{
  "n_experts": 96,
  "router_score": "sigmoid",
  "normalize_top_k": false,
  "init_std_router": 0.0122,
  "max_grad_norm": 2.0
}
Below are experts of layer 3 (counted from 0) of a mixture-of-experts language model. Rows are named router (the router's row for the expert), down (a neuron's output weights, with its number) and show model dimensions 0-95. Each number is 128 + 24 x the weight over its row's rms, rounded and kept within 0 to 255. Numbers have three digits each.
Before each expert's rows: "comes before" lists some tokens at least twice as common just after its tokens as in all text. This comes from a sample of Wikipedia text that the model never trained on. Tokens count by the router's weight.

# expert 23
comes before: " States", ",", "\n", " of", " (", " War"
router:134159127099091185095126088100124135167147141129142101131134143150135164083114160127158122068103144121091126146136135145146175134132144133122151106127139097126095154138136164115143134092086130120100149132145129119109108093114106117079091135172143148123130125115143106115061107116140145114
down0:131162091173138138104106130132112131072120112155092148108150131124105118111143158099141150081127148117197186113086140077114147168104175101115059125098125144137141119135115084146141134152130112124132151145136109119128116141133126116101125129118130140126184108113113138109124123118114136120
down1:093141114137112100156097156152114151098123085127138062084104101151104124119169147149088126088104155124161155114107121124121111133155128123141140119110112126124150147133120124140118157086094151094103123089149172107152145116161126117105138149127151159096146137128104176125170117161122095105
down2:171187140130132129161134139142130116124118109118122159125109132140142081086118105138149127101136121140144132162114114125113164125097121129098147138115124096049128105112126176153158125171149121121154094185081135153130100140120116151107080115121110094151117098119124095139142145145109094143
down3:132174121094151124146146122107161169106097137095131149177115138131148161137132129143096145121144082135143158155115135104123138140160112142134110097130088132163116117181152137140130100084149149147146124132118127108093098085105098100098138121116101147131144131118091150155122074176111084115
down4:130141081194151135128140096119123149080095139140174128112156136140144160162138137130101120104172092148140168153136131095131105131104129110119090109129093148140153141114121128140105170133085155143104094119110090160161113166126138085114122130137107134108149167144146148168136141149106142137
down5:108133118143113126131093128160127097082069113119098153114106163126146144115134137132138163115163093127100141109146120136128150182109148104100101121099105143131111126086063138116131136105086144097142145142107127125135133119128128186159100140089105144125144098108125101144112197113130114113
down6:163140093144161139097113144115125103109128152112089124113127106092104138083116129124123134105136116195140113104146120121123112216136134141113111157131166140157096124091089144120186152089116147154104111126168153127113124154135126126105150142110109150122100132127121151126138149121176124096
down7:133152142132132100102087113161092133146132106116095157119115129094141178093155105109092091125148144175117105118132151129172121155126125092153166129106153145072063133141174104117132147140090091139150137135108104153114120089137143164115122156146118129112129080130117118133138134132135103143
down8:128150096135106158174156100125160169116116109107080155102103084134139139110100129083139090077150111114077137139152120157151115131087115108100156129128118126131152106139112156120145129166117119141089133134109165157103090116124104128166142171119095128107127108105123147153177124121123123142
down9:134148122167120113108123172114118098142113114131153135146132171102112147092151139084139149075097123137093107154100096092182145117134097111135136163154082081128139166117124097125119157127117138138153101143151093109130105125163113171109110130115140113164174134111131120108150133168151117110
down10:132105152146086148143201118121129143087117111131132116149114126121107084145112094148137120152133115172169124141095099112138150120101134138122087098143102136118114111138128134115190058150160121083153128080124121154106137110108104119146140122081124111163139153152116142127143156127153139129
down11:090100144144132104104078138128133144132145136147156146142129112090083151086129127150134170164147088145126130117135097169149094153141131144132113100155171102144065127125125117149151111144137091139160122103154110128150131147132139109134087080149127161124101134144120154137072108126092156113
down12:145146135138116141131134106120117149093102112086092156152179117122153135120127091112127100125142124157146148137173123094104093114154165155158110098134134123070146151129111102159079173159121124117105136133096150122137136106124124160163135138146111113103154091134100182120128082118097153144
down13:156091146100140140180112106142108095155128110130138110098154151133152141130093109133148160153111121137144158089124138129124140184105108124141140101097107081133123107134145172144140127074130149088091133159094097117138087117095142133141116135162146091167112096118145097115159144090133113119
down14:135117102106121131082089149159104079126131101109106118121102127124121128133118138111127137128077157158106138181088119145082168092179130100144116120132101166177107138114112108110118157141135133130146115100167138132123132138151163092122144119142164143154153167162096111074117120126138135120
down15:148141148093107161174107143132114110137143148109139059155114158173140116150139125142135144151152144143091148128116179111152102113142154128117162125120103157138129137140101070130174152109131170108148154135120121086126134106148117144151140105097128151100122137113173082143158094145148113111
down16:171101118141124111176149122100127121157130107163130105121159158098088166148145142135106129092111140119165123142139093146148112145186065070115147093124128144107133109105147132118161134123108116115162132147102139097150093131166098124141150131128089144143116117094141137109141142158132098089
down17:125088097098134085122146124126149164110142117103123139174139150087103125130127104097120113135154118116140177118148150126137136093115111108122121168134118152145130148130132140150096109133137134180149142081170112122119141169129142067151158122111146146075119123122176149092118128133079171123
down18:148130151119103115142091148175153138138113123092089137096094093143155122098093094130099112109134127151119160137064133143140168110076101158144137120143115103061094138135141133126134149118127133130146126128097115141106144104082148157142131132137140112088152084107117118124116162132114097164
down19:083116151144149110169109138178128139104144079159109089124098115105127116121156099102112119152106122120136127107115125152097147099141158161161130131141118131146118120133117170137131111184136114147144154090157166096134123145093146074165123124091114159160093094115109134099108094127133127156
down20:109110116138110127089129140149114100174132177111133108137121117127119124140155083190149111126166164106133171120094125118081114125156157138147135135124119090126137107132140146122145101117202116146146153117187165092140121115137149137122181145184104123140120121123129149144151123143130116109
down21:101097131094145122078175137134116179138151100128147143119163129128120093106126088149118102089111124119143128155158132092148144163110135128141070142143137105100138139143104109151133111133088152130124169109144125091114120104135151132117126107064140097096096093118091116115109093119097095121
down22:128075125078177160138111125166122130122147126115115079138132098124174134140130150146124176104126130141143095138156115131115143112131133160141147103136126108097110106149147158122152133120176118168126181141133081124120118142150116116143115132140106155102118104124093147152095083096123193108
down23:177135129158124139117177136133193090112095107127150143138149143117151117152108161159138101143161125147119126111154084096118150131157165150113117147149127112122066176132161103144094106125140111117125134113110131074129114109115158112157119162075126106103125116110126152097118124112126152146
down24:101140096093117130118152132108145150098090128111121113099096132171143142124110116158138122128135150154120148170080095139141164127086170093119146119094104149101155081129154148135133129132103152086127084151096110136107102154152079123142125147129135103151135107132098165137149124122134090074
down25:073090104123143113148139162122157138150147156106172175094135121153101121148142117125118121184125186117175111101103106152123097110119121120096157138106154177145166133118116141117087144119120154143098102144119138130129165174117155127150132097118100145150151138151156120120105123147105128150
down26:115098133146132139135145088151145131110111148093139100118106106122086104139159136164097079148178131096132120139181151115135087139083128127136113108127123138165100132124119120099115137095136141125115098077107130119118143140105146154163123137116162056130087173136128126141111179143136138109
down27:165172100062156087087110128135128116144099109108112095131127119110121138152129167142095105161128108082106106140151088147128103121105090179121161106138138129166129125101115102123120084121158111144108157126124106137099144145130149101163146128122117145133115122110168121126086117100111107087
down28:153135139157177120114139140107127099123098081136108152083143100157171144133156137121124124120125119158136135129125166155157153153130100099076108091106169122096112109158154097107136105092103126106124087123138085085134125090111102144148132148151123151093118151136157108168168132119140114138
down29:129134155153107123169120121185091160130081144128140139113131106136096118119124159159138107149118140128120148143115125123181140110136095140110132133119136143128172144103121095164107082203139149145137104102101110123150177162109091119158140134093111149145157133161156118148113158130150148157
down30:140143139143137092088135110122130123130120137096127119116142103113149144142164108089154105095190122112155123107145136139125117193098158083116145160098121104168124134125109187103127128117109140116112130136131137124128127097135159162089062125150175111151133133092142151121160091113100128126
down31:111115127138145133107145153135127145147100140123110102122103121113144185121112130120099114081164161149117152093121155139133113175106134091097111093101089158153128138118131184117184138159137133166118146128105095129114147136125138130148094149124174095098089092139150132099163132121121150084
down32:127089163116148137112121117103084141132154136145152129139166116153164095116136152174134110125106123088122121112147149106148154126084142155147099121104140106163110133109171107168168157089141133115124120103122109137118131100169174160121145105112137080127161186122144139145126162104134151094
down33:136061126150166122147160157101168112129142135148132158155106098144115080117183125142143155158110162086128154110147126141104151089154070106157113107156130148150162108136137106125109117135156142135124143119104144179122158152140133090134164092150108137116118159139129143131125106133147150144
down34:100133106162120123103163147118125112157133145142101184111115133116122127091145122134149116142126163096154140180122119113129176133142156122147121155087153135123152114137130096153103135128154183089136146147110171151136111101147144127106174135159148143119089142088097128155129067141114154164
down35:132180130140132136139055137140204136104150107124096097138156186127114135112122154154101151140136131129169177110107104133106144093139112128119132132111126137133159130121097116146117140139172133083173128092157125131149132146124130133107155115116154170153121128143119122124143116144103184133
down36:140136171063153134172151130078126115152141144152129155174148114132129096131128134117151104166149082119144087128162143135103118133112171114086092143076130086133166131116100124139139146135119148134136165156148146117122134132118141126113100134148167118107127157089116110116155100091121151157
down37:109164164151111119133131130109110105101085129150109116137155105114089155140116146116127127091107097138159125154114125120161129131125141127113131158126120124099126135123149122101148147230131118120152135121086138146167080120105111132103153125086128070144127112149101180132136129168098125140
down38:136122071126108179173134150170096160158135136146139138114087109128116167111138135112112154117120134118174129097112131162140118171142125157109126142092138126114127132129125136118116083135162078128124112112142125132086129110098130111127116083177193122099094126099115141111092096107118118117
down39:137141179132097184099110095156125125115148131128138144130096152101157144122100117102119151177098115148138142116095153116137153125127139108097087127152142092072109135122138130099155161107106154130129092149176094116164103162163150134110135160120162113120153124123128109119130138108093079106
down40:117130129150132161119165141121134108150104159109100086146098150133152103124132143133115136109126124125131178098099155139109119118159137061145111101110119134072134150096138146154135153084136118114156085148073106114107116123168128168142122160168099094111120116144097132127115094121163121091
down41:130108154122129101136165139100103113141124147120166147118162125148118186137134145160121132174110118116117155108104150109093108150172086124128139113107114129191157061136137104146095115110123112116139149111104121125128138164131092119139162120117119146102074161154164148114123143122147138178
down42:195109095141133093162115138155133160110144161106128134146137146137140122172162122074108139124150128126132133140144136116121057123138143096139103124101129154123163129141107112152129180144119082166080115148120100113159124134168122138123132118081109145139117133132147110096160133130118174163
down43:138140113116081125108143132122135112129127129153081114132116156143163141127181121158155146086101102141153118144103112119133158165118116124123103130094105113079072123101125182155165107118121117126139114146165123124112110100176148161132076129134092090105173139127153114101129105128106113148
down44:098154104138162131194098138128097110133130146108124059146081160142142159162107117136131159091140124129121087159103132132116162137121116147122115187139099116118113178138101090134106083129131110136145146156099098078143101150133099135122148152126148116112157112150130141137135110120117130113
down45:083137106118129109144096119140130111122143132134138126125127126142119133094137139168178121143131125100126160138112182164149068110163117141155136051117131145124165092173142096078143133106126126102131155080119107148144159128134114139160154112126131146145081155149124131144133145160161147136
down46:147176098177111139132141149092100127116114156113114112127122134111139138111113112131149092126097156112107166147089134103122148121135129088177093180127139143077114171163134090111129126146145104142153153127115142134143120104158117111119136110152104138168116107076125163094129131098172165114
down47:126105123158156143114100143157169122126152146137104093107108142088136119169107108161132155130149096166118131090136129207113146144123130138156128142127116137148126191116107078153121129154075147148104168124187109112104106138117142110124129115117121125144128114138110130074142146099132119122
down48:127169106167125101135130163141133116119121121188107130133111137120165130144129108083078096156109110142146162130106147099112107126133112126099100136153118110179135146138125073120126114143107083102098148101131143150138137153105127126092126076084126136139137126144142159134179178133092145115
down49:160139205128131093203130137110140140171118135112196130141150140166123106121111148132134107148153120126135169110079133140123153145138119127125158139157116114167129122130121115124134134126154142119159074127098114116126183142118107149120155111150163138105139187148133120153129137138136129107
down50:131139153106115106156119116103122101114117143137140151134084095131197093095148148115183114169101117183117159099106124157136132143121158116111117116136129143124135103106141131161124098154135130167137122143157118151116116117107091153130117103170148119092145134187104134138147080170148111112
down51:134131143125106120088148137107161108108087142124135097146113086131094133157175158146119131192134097147117173154143115093119120157147125099111096125107141143138140133131120144150151112135100141119179114116141119156108184115111112136146136141149128154163141151116103093162143206132121135151
down52:089133135126133106094149144080135137101116099109115146135133097152139138092133055151072131125119119118118085117119147127128107114140159138131136090136104139097125101157113128102143161153121111131196140086137078148117122138103098175123141129141121146134106085128121113151169129084130129148
down53:125126123146077161145137138153084092157160133166097125140122127101158118135128106129138121074117156136125182117153118132124129177132117118114174132082126130107119129131155155100108169112150157126121129161115119158096089138141122128115148171100177082122109110102104124109163114145115088119
down54:097138172095146121161125162131139121151163128119170101114169121094116145159117139099136166140122110122127145114146086130128084133127153123156135126102185151127133072087102153124130142093150151131097189100130161124090126152160150144150151095117116123105165133093146122127141159123122130122
down55:082143095145108150202111141140134164151136113095149138139091164130165080113126164099147106112120168147166142098141121162102092112134104137094132121148101170129143111145128115120121133152122123130096110140081180152123153127102118115123121127147179141126087137123114133101128102151126112120
down56:128126164143129158153138177131163096093099149167117084155123127150156125123151103133172102127118121131105112148096172104126182099121150077131118118130124122102107135165158138102138140155136113125135139146159144136192088147102169117142133135161125142117088119110108173127113146153106121124
down57:147178156162147125135120130148113133157125118106138139095114115121071118077132109135108085105142190124111162115129147112099126141129108095122134118155113081114109133104149149124111110106117139141148072137145136132091100068114125165161088170095122106119126123139117138139158140147141140169
down58:118087161108118124118180135134138158146093112101141136123125110132155135138172104104141148108075111119120104132139089167065113139154098116125102130164149160110110157099131146107091119122125117101091118146134160101114135110078140118155135137113121140119125170142132071133146136169145099092
down59:113103129077142152141106094148187140145150154113135110169096172139128138161143157174099156145149131131103115118109143149140077114147135165137150121102152154156079122098128113118130148121126103163114089086111107134145137133103137160103151112115127093130100132128164104144080150121128117103
down60:132101144144115147122181101144081095147149106122152039119121123112134114142133146143118086116161154098153167139150104169127083113159121139133134119117119137094112122116117106131144130141103103135096183139115127088076127126123115120139147134146148135138113145132105131133174128142153182110
down61:129109161140157124135096104136107121147149128100151114133165156103134128169089112089119122137127132125122084148171167147186142104139129116153108150152144109151132119105122119162130123205133126116130161127161112116160128132100153088099116115156141096145102124174104170124099112152089137123
down62:144147112123114105126151136121136161061126092145112153125102125136075109110120159122121131145081089091152116140122134118155136143122097091102143132108107134155103128110159137138109122134099142119084092144141173112123129143176138145142090159124078124092160123099124131107115178129178101115
down63:142109139109106131188133171114129127125118148104140115127112095121153134084125121113099155143151137083177064136125142105089132147143157174157136155112107130150130131106116107137164133155129149120123103119116096142135175126129111070137133144165137134139090168110161134118154100124121075118

# expert 66
comes before: " |", " |\n", " —;", ";", ":", " —"
router:133138152117093105095147069110140166217110137136110153112112135136119101126127125103142117097131104108150123140117131095127160134064147130108108100122145120154102133125120158118123081095096075119137137113139139139182114114138100116144136147117133141118110135136173122173132156130158144101
down0:164107090168146147099136186129125134081159101145101090125127157143151120113135073148100113126150110101133134109158118128119114172171154116126112119127124134126179108161117129110152184182116137137132097152102130105125162122141126113102129140129140105155173084105118129121131146153110118112
down1:082145088128109144150164178152105128093166150120098114147117141134113150147135118175143126124170111193085175156087110122150117136144124112108174137087117115122073132185160109128132107132146123092113141136127124141110123107101117113124114101151157110145148107116107132122135115152125131122
down2:137101167122122085132124134136123100126130148071156120106143142158126108167170135127134097115140112104150123102139160123151087141123135099142078090085098171131131103127102126136150146109137122124108120152112141100109100121150166128169091151110109177142111113134067124111147117177122129163
down3:119115137129160178129140110105118120080134105125161152118156166102121107108090164118149140136124167111143137172106143152200134113070121136167143143140106136136128141115144118140116114149160130152141114157129133086130158154095145095142085165146105129143140149112097092151129149096135108093
down4:156121125098125141046159123135106117090170162078140120093150125115144135143108122131144129138144078137086112118110144114126095160127133168186125140112148097145170108116094126127118127113098100132099162148135097132134120177142127109144148122165138168100115113103126103130120121147149121106
down5:066133148140143148122110105133185132072099097106150133155135147125125126106110148113131153089117144135161126118126086085152140116118098130085123099115106192158120116110138107165154128144092156105161136105122100152165127135149137103105073126125148093129140116089136136101142120119137134133
down6:192154162127133106154156149107116094142127104111110135137102153179123103188097128164151138137133084114084143143144159117125150143162098157125137096179151142134119090100124146117148141112123084147094110124144090105116128108094121127152107125171134133121164117090125132137146133135117146150
down7:128153118149098144142119139068115094098127144137165139140090124116141101144152137129093131154060112131128078095125126142116118135133112154103136124091153145136131137091160125143169132178115151155185092133159136146119109101115126121115153106120133137199114121110126103127133107090153147143
down8:129118158157111139111089087166131146116110091107131108147110133135098105139142079098134161147144123113124149115103122154140100152119128169152141101122083139140101114119092156117112118142161091147122125109148162128155166114135162098151144071161124111097142094135147174170106122157110149094
down9:148134136125152110149087126197159090129097118150137104112166135111096127140138129095106131157135096118129112143122164146152128118151105125131160119153138135173129087121074146113093143160134172102141114123134119113144155153116110097162126126115080161177105121161150141124139177104144153144
down10:120094142143153113149138112148124176119110143128084149170081147138142121112134130172120152151113142128139165171173132113133155132125110112138138061104099116135157152094124126144130101148148180118100139180120156109109102112152092111151122119166188116111109115108134143102102136132129121107
down11:132128131142116108135109169076114139149156119109129125108125141147122128163144123125135130104154113115115176093148096139119117153151128138143146115113130137119109136060099097144168143086174159098106174123099079116133147157161151129130124144127133112110103122125129099121181074093169146151
down12:118117104159165118140068125127158153098171123117114127158134104125122116106067172143117130111123140163116142114111066133096127132100109118117092212153123131114138132122116140143137151124151107103107144104126114126121121102138156131161145138124131134149119087108168110076125123149163102111
down13:173114175128146156120101140146130131107094100114118156162112113133134118147166161137136134195141077121174120142133143146135109110094111132120139133096135133140120156090116086114133131109103131090145142101129083155104144082122168148113156126125142115166137117106158155157088090129105098130
down14:142132152163147128129146116104113075088058120134145143158098149149122120102123116170111127139150133158156128127120115177118141109137131122115100070079130132154119157101142131130144141100117111099133119112115111080121135131161143115173155159140119072131120113115147134136128126136190138174
down15:104104164112101124169123147121128119110110166144119091119128080140182115122155110171119145149122129135185096089125151082099118159141118113140111142144145160132103086152117121158146098135118154111132162151133098108090106129107145125116138118146136158153140131104143120088144117151072097169
down16:107126143085122162133144145113151121134124116105160125073135150128109175140131145146133115123107189096117136136134119154080136119142112130150128098094141141123116101138122136120118135109179099162146088143085128094133187136059156148126148146112141156142082160105123111133137095120130154125
down17:157119136162138139089154133143092140136151093096158144124136124122094140130134139104141106170110114132117145111184147116158088182097149118153114161153147145133104114138140140112163145147148146118156143111110133177127177129130122189122139130113116151075118153156107159109143098122168151156
down18:148143130160140088156118160158135150067153089136121083137105163093160092134089121136118161118122132100148069167116111143097171092103145102154129112100105109123118145169130123114129143146166149134115128132123099148181119096106143124124100109110140124113148109147120111110109152125121134162
down19:094090118111102068099137128126091140124133132086152099059106128100127141116120157142167098155131095106142097157144123118144086144101135096130107136125124103118119085148085112135113157138113116128164116118103081116119095087117101117144143083139142099114111120119127135103129115162124083128
down20:112161107136142098155119106136117146161100163158097112111165158144108133157191163129138117104119083137109115133102105151149158111123141111119087067133147090155112077110115137131112106111148136117153127122118131111106095126117158104137165120118155099130137100104161173150099128104148095143
down21:106114168114134114148185121140103137188126141159190089135135119132088142103123109145126154099154116126126140124098159143136136107140167099119126137149084152088112155121127073155170132109138132164111124142112120122168101095093157163117127117131156141135119116150140142152115138113107177136
down22:094147128146107134168130139161141159137107136116141138151067093090138101111117132114095153116132105101090105124104116132126118175141101142126109136132084108107093129134159117154139124134104094148139114106124096102162126129144163076143110130140142191137127118124141124151158155123173065152
down23:148100096141164138129141131151125114130146102095128153149117141093125149137107099168072133145127123171134116155086142103160127113103145164126127128165126083137134145175107098167123113091175122142158124122116120142120162112115119142156165152141153128146093082129157119160113193142120127111
down24:082159151112093110173141130133130142130141169133144082161127112088121187160115130077099138123151130152105109144150155184136104139150139152169119148122176091139147110131117115106132098156118110107148129119109126121132149145084163078095131114136118119113092133147096135132102113137130117151
down25:103132131142138114125154135046113116155146128134168157096130137126152147126136138152109100105119124123123117126109145134143125175213148144148067129137108143164132075128105152089115111096125140116144117165129127113152122152098114133132138162115111152134125123184124156176118121113137136148
down26:118117113125119140133151139102161159128150079115122051168186075141141142092111149132139127082148101146127091116109136118144130143148153079144128159130159165113119106128131105173139110098109079147168137127157147124163136134142140120104149123143114101115150109117142121155125141128154152107
down27:106130110134108146138122154111163163127142133126125128142103112158138106128134141113135144109159189139122142125139157163147117114118129155079089147149130104107109119131178128106183101161120097119132128103168147113153126177118101156147174146139142098133108148130098155146153070125095167167
down28:151128140083150138193129130128138145106070132105129139076125135108198107099108087146117138095117134132092112136138095125116151117153095096136133107128165134116138120129142167127119115095127174118149100129118154156125063131146161140089100126124119119124105138145136147132145170141115144154
down29:147157103124122133116097149127102128187126138132140149120151146067121167092124134117073128118113102110095147140164124098099100122082135126129150099166134133132133122084123123160138157129143090079128147166102148100085132144139118130091172173130145143140124107106132084110122121103122107127
down30:147163129080129123140159137140089125136116130102160084147151123146145071131154099143154123124134159102155135145119086132100131140158146148072157118141143158110113109121108135127139138144173107146133126109181138133140135113130128143143097124137114131137083149155175075158160113085138106173
down31:112115098085112163133129119148098094122126107154132137137165139128088138100100149125151116110125095144128117129145143096127138139168093135131122121090089186133114114071162109151116146154133165167130094127112124122148124086166128127099168114106106134131200135145117114143084157109115139125
down32:121099085156132160158104147129140149146143132153118127185117171071105126160092140151109125145125155117109155113111108155138070137123147122152110114146132187133114151102137121144128115163108185129117134143144151145177124145126083145143158098130158145134167099159105099116108129120129128120
down33:160150079133098136137125167081111071153164097140105148121143152130139131096140129099147102150111123131146088184159099163147158129125112116137140132136119131074096124126120110113125113141119197098154116138155121120133142137110157142140136153074174116155111151121138129142100124111150124108
down34:097095150122102119154158113126140086147103131111119109136120144122095181116147106147124198119143117153122126130103132068148117092096146125141159130123089098134104132200147122118104141144106161104104144114144106113117124157095137114148152138161141126142125130149064083114118127120120135111
down35:092116148113128165146108068147172107131130125114144110161094152086157120149128123142132132126172109104171102071144128126120152126113143125144151136093096160117106132113111170121124121144104147108115130125135111154120153076146126138135107150126140115103134076153172161143164157110166163147
down36:138109121117128136126114148159092156129137137132105111164135140138065095119123131088136131097148124120101123161139189091140133109153163083145138138204136131113156124106147164095105155119125121091075141082130121133100137108101121110143163149135081119132106136106136120115128119154155142148
down37:152121125132099089152084141122129133129151126162153090128119161082150117137134111128144072125101138133112162154140157093119129107128176092168118133120124183125122108148107132112144168119097083160129076120112079106134120107164098114138155109122076111108128118138156147138131152117138156119
down38:127100121158154131162079166147141149119152158098142203090096118170138151082128157098140157115176128123090107121071128113133127119134111122120149117112114166131123150132133127106171115092133168118127101122098111116113161145115147114116151146087092119135131130132125163122148127165133143118
down39:114103160122151098121186123090157112154120141126099119139121118170098124138145118092123123128157108125124118099144127115119116110144124142164127120159135094139116156089110129105112137149184119146114147122082113142157121178135097137096096152138132088121103210139154144107117151153105105097
down40:128154142090124139154113137116124127150114149148143159165120095190135101168108154136125154161076109173112161138097107143119140125096173065111087110092133079102133123109119160151140081139127117118126103092105141111139140151145107145149144144129139109117123147150135102110143107165125139127
down41:123153162167137128128108125140128107175133134132118084147098130096146093143184145139101134128109167111127118130138140146111161108163070096142113145114111139175161138156114133140123126175172119134147101086145145127102161138141143095141099095128176116140156133077120120108121129148097157137
down42:123138141114130140134160092154141103114110093080141113094114165125083162111139132174150090132110133116177123149129113117093121124087115094114134116154142130154114127096104131109151096098131144106105130117129145136125104146105154139102164129104112172144066149141099102185115165118087119119
down43:119137121069128115144141155143090145115114120167163100159140131140130136145118147117141119104148122176137165130140132099114143109143138116155142144172118161140102095163116153155109101155117122119167134114117103166094127112117129074120112110198150159131091139135094114147144180140166136151
down44:147138107181166179136125165144109093095118126129151151134128097133200150130152146139164131117122109141115114173104120113162136123131160131141157147143116093093150124118123093132160101133106121135128121122107151120092113131144143125154128169145152177082123146137149133072154089120129163131
down45:131127193125104144115115148135157140148133167158082156111154122160110157126118081172139187143111161158128152141116142117127122117136124121140131160148112114088141140094183122129173131165108155114109140126163175124114141129138116117155112093129149131145104111152131152105105137149138071144
down46:164151119120134117085088144110128165148138147147106139157084110111175129132140154118117153092098106148116169108102122106126104185113120138122149132088165129099155159121133109152140150117136160109132109172119113127139146143135111123129113126161127100111142170103151189118131062102111148142
down47:108151142104159130091124098137113135159140114105120147125149141158143150087106098107154098114114162167143134117075112180146117122141095123108148139131105125134139112146141114123142154161095112153116105129055135165125099160145137122158130096085115139134158151113098095132146101085087099143
down48:091171129152120173172099105140159115153100152116136144111124124072094128154142137181107107131134163133125168089104140142135116109118145132165159144135120155139131138165143134093096161104147124149117137103118099102113134094102145123130139130083090166114084123142157112091157138101131115135
down49:119122146131159130128106157142115112116119153140155116127117138108079089170146115156136151063122093129130110133116121181115149079142143128109141121109120138137163143138136136070153116153140130144108106119112079133139139090118098133119116140086135194122152101179177140103129158107138136123
down50:131089132108176128087150179117133137135073128155120131108154105147101124121133092117160163124093125118149174098155140174124119156145115131163152162106122112116121091120146081118139115101100150143153098109123148148128135137154127142099144110150128157191117171120142150118135152145132171141
down51:188147121118116121127109106122109131157125136115109118096132174127135132164129121144115117164168151179134151140152114123128146141148134180134121137077148153171156132155107156156138172172131142099156115097137154081111094125094120159145119115139122095145146145147151117113105161067133118126
down52:133160127102135126110106116104110126118076155130109102087148127103092110162120136152119077117082148148128092102102170100175142105094150093138115130112116129105129162115105134127125136106129160129104155122155143100111085102132150131094124208081136116103114143147133162138122119141119124120
down53:097102102101106072077115109091148121146087135063116127151126152105112098121113153096144101127143120122145149122158181131137125130143155093150166137118118160161145081132142118100129125113120155132129127123105076111133132149115149120112144129111115128116168158090093131134154181124152122112
down54:144121126152121087129137167154132092082153117149109165101093129139140152120128175122139102124129121145101140121180123092110104100154110155149140110114102156088101124119126145120133164152130124130165111133151148151115156104124147122073101084158075114121155126139124090085113117112127168163
down55:143146124094082116155130098118119102152109106117114125165135156093134121110096122132091088137136095115098104082113131121119172124127108093132146122138109141117096124067128102120088125159132126133130142176110099157129112066170122147144134115103125126102163127142119084126077094118141114098
down56:134129159126133082137084153113103156142140101113115131170133100094135145137113158117158130129121129119163102111144162140091138112126160138123132108119135064095128123103128153120115134082142103135117098078140115160132121139145154107131168125117108097060166093131114138125094160077160127130
down57:075138183156111121150116139123125145145116109140108112155178117106128108130132093152087081124127129111167109129097131134173115153115111133113132139127090154155141146165154106111163128118112147127138167134117146131144116143113112165154116159138158125080142200102129135085124093115165141146
down58:141122099114112110144108176135114125125124137114147117144125105099158148112131105100155185124147123142119125123153120141119062136131134157140107160138124129100125130077114111123169141116138098154119136110108133146120059124138147146134148151109142151126122103234136136131128092154140169124
down59:124107114115127098139164128097079091142107127141148154113132140152102129148109122108134146142156163125162139120087130162103124169106111105178101183128119133131161074091110126117068179139132137151085120111155137138096141117136146121130132166127115136092145150147127130119137097102092124098
down60:179153088129128151107165131135152090138112113130144113108113103146119112169104151139100112124122134121135118121142141139140145160120138118128106139117147140164177161099162116143099140169116121111134161161155149087128092083114095160131146180123142148151102144117095089103170087109145162155
down61:128127120094161081087122129127072111124166107112118091158127138166091150135159116139118127115145162111150154120139110102123130136112150151123115155122137116152145100122117098114100125131131118070113107091159157109173101150147116153141152103094116142098137120094098126088085091130115164090
down62:134109083128115161113142106156118164141131110110136099145115132130141165127150127123088128140146114090122149133156144105110108113156159120152087081147173120147155132118130128130137073150143120141128135139129129097116125136119191120109092136088146110149147100089125124136187119181070112097
down63:099105107121104138114124106102123097124132084161133114123166110123105119121169055137111126116122111088179143117125138116153105105127131106156126128127125124101177133121160086146141093117106154134153117111144087098134113115169119104151120110121146103107097093116105159066145140160088141128